Below are experts of layer 2 (counted from 0) of a mixture-of-experts language model. Rows are named router (the router's row for the expert) and show model dimensions 80-159. Each number is 128 + 24 x the weight over its row's rms, rounded and kept within 0 to 255.
After each expert's rows: "comes before" lists some tokens at least twice as common just after its tokens as in all text; "comes after" lists some tokens at least twice as common just before its tokens as in all text. This comes from a sample of Wikipedia text that the model never trained on. Tokens count by the router's weight.

# expert 32
router [105 118 154 127 131 142 197 123 175 135  98 132  98 115 150  90 131 143 112 134 102 110  94 117 144 144 138 136 119 120 108 116  90 152 114 105 125  93  78 166 101 112 178 134 143 126 118 112 150 162 100 139 129 145  41 111 116 121  90 151 175 134 170 137 151 108 146  97 140 134 133 156 164 122 135 124 139 111 114 154]
comes before: " ", " \"", " Year", " Votes", " Party", " Title"
comes after: " |\n", ")", "\n", "1", " Year", "3"

# expert 5
router [132 139 127 179 130 179 126 124 107 134 115 149 135 163 131 136  92 105 122 132  89  88 151 142 136 126  61 107 123 163 133 122 142 128  76 148 156 111 129 132 135 159 128 117 133 166 110  94 137 157 111 124 130 128 206 129 121 124 133 143 133 113 102 107 117  97 134  96  97 106  96 102 120 156 121 118 157 131 148 108]
comes before: ":", "\n", " |", " (", " /", " |\n"
comes after: "-", " |", "\n\n", ":", " (", "|"

# expert 28
router [139 136 131 135 134 125 140 194 140 119 142 139 148 119 158 136 146 162 144 136 142 183 119 132 129 150  85 138  98 105 159 142  98 110 132 103 100 102 157 195 139  78 120 109 111 122 162 149 131 151 128 153 133 123  88 138 116 157 140 112 150 154  93 150 106 126 116 149 106 186 142 132 143 132 124 131 153 117 155 164]
comes before: " |", ",", ".", "–", "0", "th"
comes after: " ", "20", " (", "–", "′", "°"

# expert 47
router [107 103 169 148  89 135 160 116 112 143 131  94 111 123 106 151 111 112 187 158 112 154 147 151 127 162 102 111 147 115 120 137 186 145 121 162  94 105 164 129 144  87 142 123 117 124 106 112 110 159 129 126  97 105  89 119 140 103 148 182 151 173 149 144  95 149 129 131 165 136 132 142 131 121 154 129 135 115  91 160]
comes before: "0", "1", "2", "3", "20", " |\n"
comes after: " |", "|", ".", ";", " where", "°N"

# expert 33
router [ 97  96 130 137 136 178 125  99 125 118  91 131 106 130  86 127  71 122 151 119 132 111 116 127 142 128 124 109 168 146 121 165 133 141 130 121 131 154 128 120 127 156 165 157 108 174 109 149 124  78 161 132 148  99 136 131 141 189 119 124 139 113 127 123 100 127 101 158  94 159 116 122 123 136  86 114 138 181 128  77]
comes before: " of", ",", " in", ".", " and", ".\n\n"
comes after: " the", " a", " The", "'s", " his", " their"

# expert 55
router [ 66 102 119 122  76 101 129 171 130 107 116 149 141  88 129 134 161 106 132 136 119 120 122 138 105 138 118 150 156 110 125 137 136 134 114 126 127  77 150 158 112 142  94  97 106 101 135 164 140 113 154 129 159 171 120 112 121  80 127 136 151 148 168 130 130 130 131 114  99 141 145 115 121  92 135 148 110 139 107 173]
comes before: " ", ",", "\n", "'s", " (", " City"
comes after: " in", ",", " of", " |", " New", " the"

# expert 36
router [145 140 128 119 124 129 129 155 142 102 135 113 147 149 127 120 154 139 109 123 181 147 104 141 142 128 171 151 148 151 115  79 114 136 175 106 115 126 131 163 107 160 118 175 107 134 137 115 142  83  79 145 101  95  86 130 153 147  89 108 109 145 104  90 151  88 131 146 116  99 144 134 115 128 123 154 160  99 175  76]
comes before: " the", " to", " that", " a", " by", " him"
comes after: " to", " was", " and", " he", " be", " is"

# expert 18
router [136 124 132 118 122 183 106 150  80 104 154 160 133 134  88 141 123 102 114 150 135 115 128  91 138 131 125 143 119 101 118 122 167 123 104 144 100 120 140 111 100 105 125 152 123 105 128 170 137 108 139 134  75 130 119 106 108 172 114  98 130 133 110 124  92 113 119 133 132 136 138 157 128 105 119 139 125 150 117 114]
comes before: " of", ",", " and", " in", " to", " for"
comes after: " the", " and", " a", " his", "'s", "=="

# expert 3
router [124 148 161  86 142 170  96 177 130 110 175 131 132 117 109 125 124 125 141 115 120 122 114 124 162 138 155 148 169 116 102 121 145 117 139 119 128 137 150 158 107 128 153 113 127  88 110 112 112  80 129 131 116 173  68 130 142 112 146 137 138 142 159  83 129 100 146 152 100 170 155 160 140 106 105 136 109 138 141 127]
comes before: " to", ".", " of", " and", " with", " in"
comes after: " the", " a", "'s", " his", " her", " and"

# expert 39
router [136 158  94 137 115 103 114 104 141 121 123 112 118 143 139  96 114 145 225 136 117 122 114  98 115 130 160 123 116 133 143 128 116 125 175 103 116 117 128 112  97 143 127 105 168 108 100 132 145 104 121 128  99 130 144 128 124 139 132 183 120 132 139 154 133  92 127 182 155 151 152 133 153 151 103 159 139 132 140 124]
comes before: "20", "19", "18", "1", "2", "3"
comes after: " |", ":", ",", " in", "|", " October"

# expert 15
router [161 101 113 144 141 136 129  90 125 121 138  93  94 111 135 148 128 139 180 156 105 189 138 134 146 131 118 177 101  90 143 105 109 121 147 128 138 114 127 145 115  89 141 111 142 148 111 152 133 139 120 133 154 143 100 126 112  71 145 117 169 140 106 158 140 131 150 143 110 149 133 136 126 116 121 108  88 143  72 147]
comes before: " ", " •", " Born", " List", " Country", " Coordinates"
comes after: "\n", " |\n", ")\n", ".\n", ";\n", "==\n"

# expert 35
router [137 106 130  77 120 109 138 126 126 132 122  96 117 144 138 134 140 115 131 111 131 165 124 137 174 135 129 167  77 128 107 154 132 116 118 148 127 115 128 142 120 110 131 141 136 115 159 116 133 122 126 152 159 131  91 127  91 139 152 150 178 121 155 143 120 128 138 111 166 151 165 109 117 118 136 125 109  99  96 100]
comes before: " the", " ", " a", "See", " his", "History"
comes after: ".\n\n", ".", " |\n\n", "\n\n", " born", " located"

# expert 0
router [156 122 164 103  58 127 190 128 149 113 138  86 108 129 134 121 136 137 150 133  95 157 110 136 136 173 119 154 116  88 127 112  88 148 126 123  98 100 115 120 143 118 120 129 128 135 130 121 153 130 145 139 148 146  85 160 124 134 112 152 119 156 140 152 151 106 147 157 107 138 128 139 114 111 143 165 130 126 111 138]
comes before: "20", "19", " |", " |\n", " (", "1"
comes after: " |", "|", "born", ";", " March", " January"

# expert 24
router [108 131 169 125  57 124 187 135 161 138 156 127 130 128 105 119 146 123 109 115 138 146 104 163 140 125 127 165 159 112 109 143 121 161 114 116  91  70 165 118 107 131 147 135 120 133  87 142 128 129 134 153 131 161  59 185  93 124 123 158 139 167 158 138 105 135 157  98 157 109 138 158 163  91 143 100 118 130 118 164]
comes before: " ", " —", " .", " −", " +", " -"
comes after: "0", "1", "%", "2", ")", "3"

# expert 14
router [144 126 116 141 125  91 108 148 167  89 140 152 143 134 136  88 107 128 134 150 124  83 141 138 161 115 146 128 127 129 152 130 104 112 137 142 144 104 127 148 115 136 132 196 150 123 126 104  76 130 132 119 188 107 172 110 138  96 160 113 135 137 119 120 162 158 115 183 136 147 157 168 107 123 161 166 108 151 157 143]
comes before: " |", "–", ",", ".", ")", ")\n"
comes after: "19", "20", " ", "18", ".", "–"

# expert 43
router [ 75 134 118 143 150  77 153 146 121 133 152 128 133 118  97 133 132 122 106 136  95 134 111  55 101 121 147 129  93  89 129 110 126 131  93 172  97 146 123 165 126 134 130 121 137 129 113 117 148 127  96 129 177 127  97 127 112 129  87 128 153 106 138  95 190 154 119 165  86 181 143 154 119 108 123 148 141 172 121 143]
comes before: " |", ".", "–", "=", ",", ";"
comes after: " ", "–", ".", " (", "10", "^{"

# expert 13
router [105 185 130 167 137 152 128 142 115 198  99 147 118 123 162 143  94 132  80 118 165 137 111 136 101 127 144 159 143 127 115  97 144 126 134 108 129 111 129 147 143 118 118 122 124 120 125 143 122 137 118 132 125  94 128 126 159 127 130 121 146  77  94 161 115 140 164 133 126 116 100 154  86 123 104 120 147 136 106 126]
comes before: " by", " of", " in", ":", "\n", " and"
comes after: " the", " a", " The", "==", " Best", " and"

# expert 40
router [140 119 144 156 107 118 162 106 131 128 129  98 173 127 127 142 155 107 151 163 127 156 132 112 117 153 117 127 142 110 156 122 106 132 109 106 116 119 127 114 149 168 151 138 142 109 149 100 149 152 102 158 143 161  57 131 125 116  98 131 142 145 122 147 181 130  98 144 131 129 125 150 164 112 147 141 145 125 103 161]
comes before: " be", " the", " not", "20", " have", " make"
comes after: " |", ";", " due", "|", " moved", " According"

# expert 11
router [ 88 146 129 135 131 133 128 129  86 121 125 122 143 104  88 123 145 138 128 154 148 167 127 115 110 129 173 170 135 153 129 137 106 121 136 156 135  91 128 140 149 117 108 111 131 195 106  52 155 140 130 127 151 186 101 128 120 143 144  85  96 163 100 132 128 154  93 147 177 140 138 154 172  96 146 128 130 119  99 174]
comes before: " he", " a", " the", " they", " it", " was"
comes after: ",", ".", "\n\n", " /", " known", ")"

# expert 26
router [132 136 162 113  92 150 183 115 117 195 144 132 139 126 128 101 171 133 127 145 157 107 132 139 137  76 113 158 126 117 129 134  70  93 101 130 138 114 177 128 123 123 143 131  78 116 102  87  95 133 116 134 111 122 112  72 150 149 127 103 153  52 159 141 120 159 111 122 127 144 140 161 136 112 146 129 103 100 102 185]
comes before: " |", ".", "–", "st", " |\n", ")"
comes after: " ", "–", "10", " as", " is", " ("

# expert 4
router [117 101 164 161 116 101 111 155 149 131 118 141 145 124 135 127 180 160 129 162 147 104 123 138 134 147 113 154 133 140 108 147 116 148 129 111  81  56 177 147 125 148  60 134 106 112 141 138 100 135 105 161 154 115  96 154 133 125 170 113 156 152 116 124 120 145 125 132 132 132 117 133 126 142 145 101  59 115 103 142]
comes before: " |", ".", "%", ",", "–", "0"
comes after: " ", "20", "19", ".", "°", "′"

# expert 54
router [122 170 129 132 130 122 128 102 110 155 132 159 135 157 101 145 104 167 116 123  88  89 144 113 135 130 148  91 152 143 130 137 129 131 115 119 110 162 129 110 131 160 112 124 134 119 137 133 154 128 117 128 115 128 176 128 172 128 135 150 150 131 144  47 124 147 103 143 129 113 112  98  75 154 179 144 113 105 172 103]
comes before: " |", " League", ";", " in", " Cup", " |\n"
comes after: " |", " the", "|", ";", "==", " World"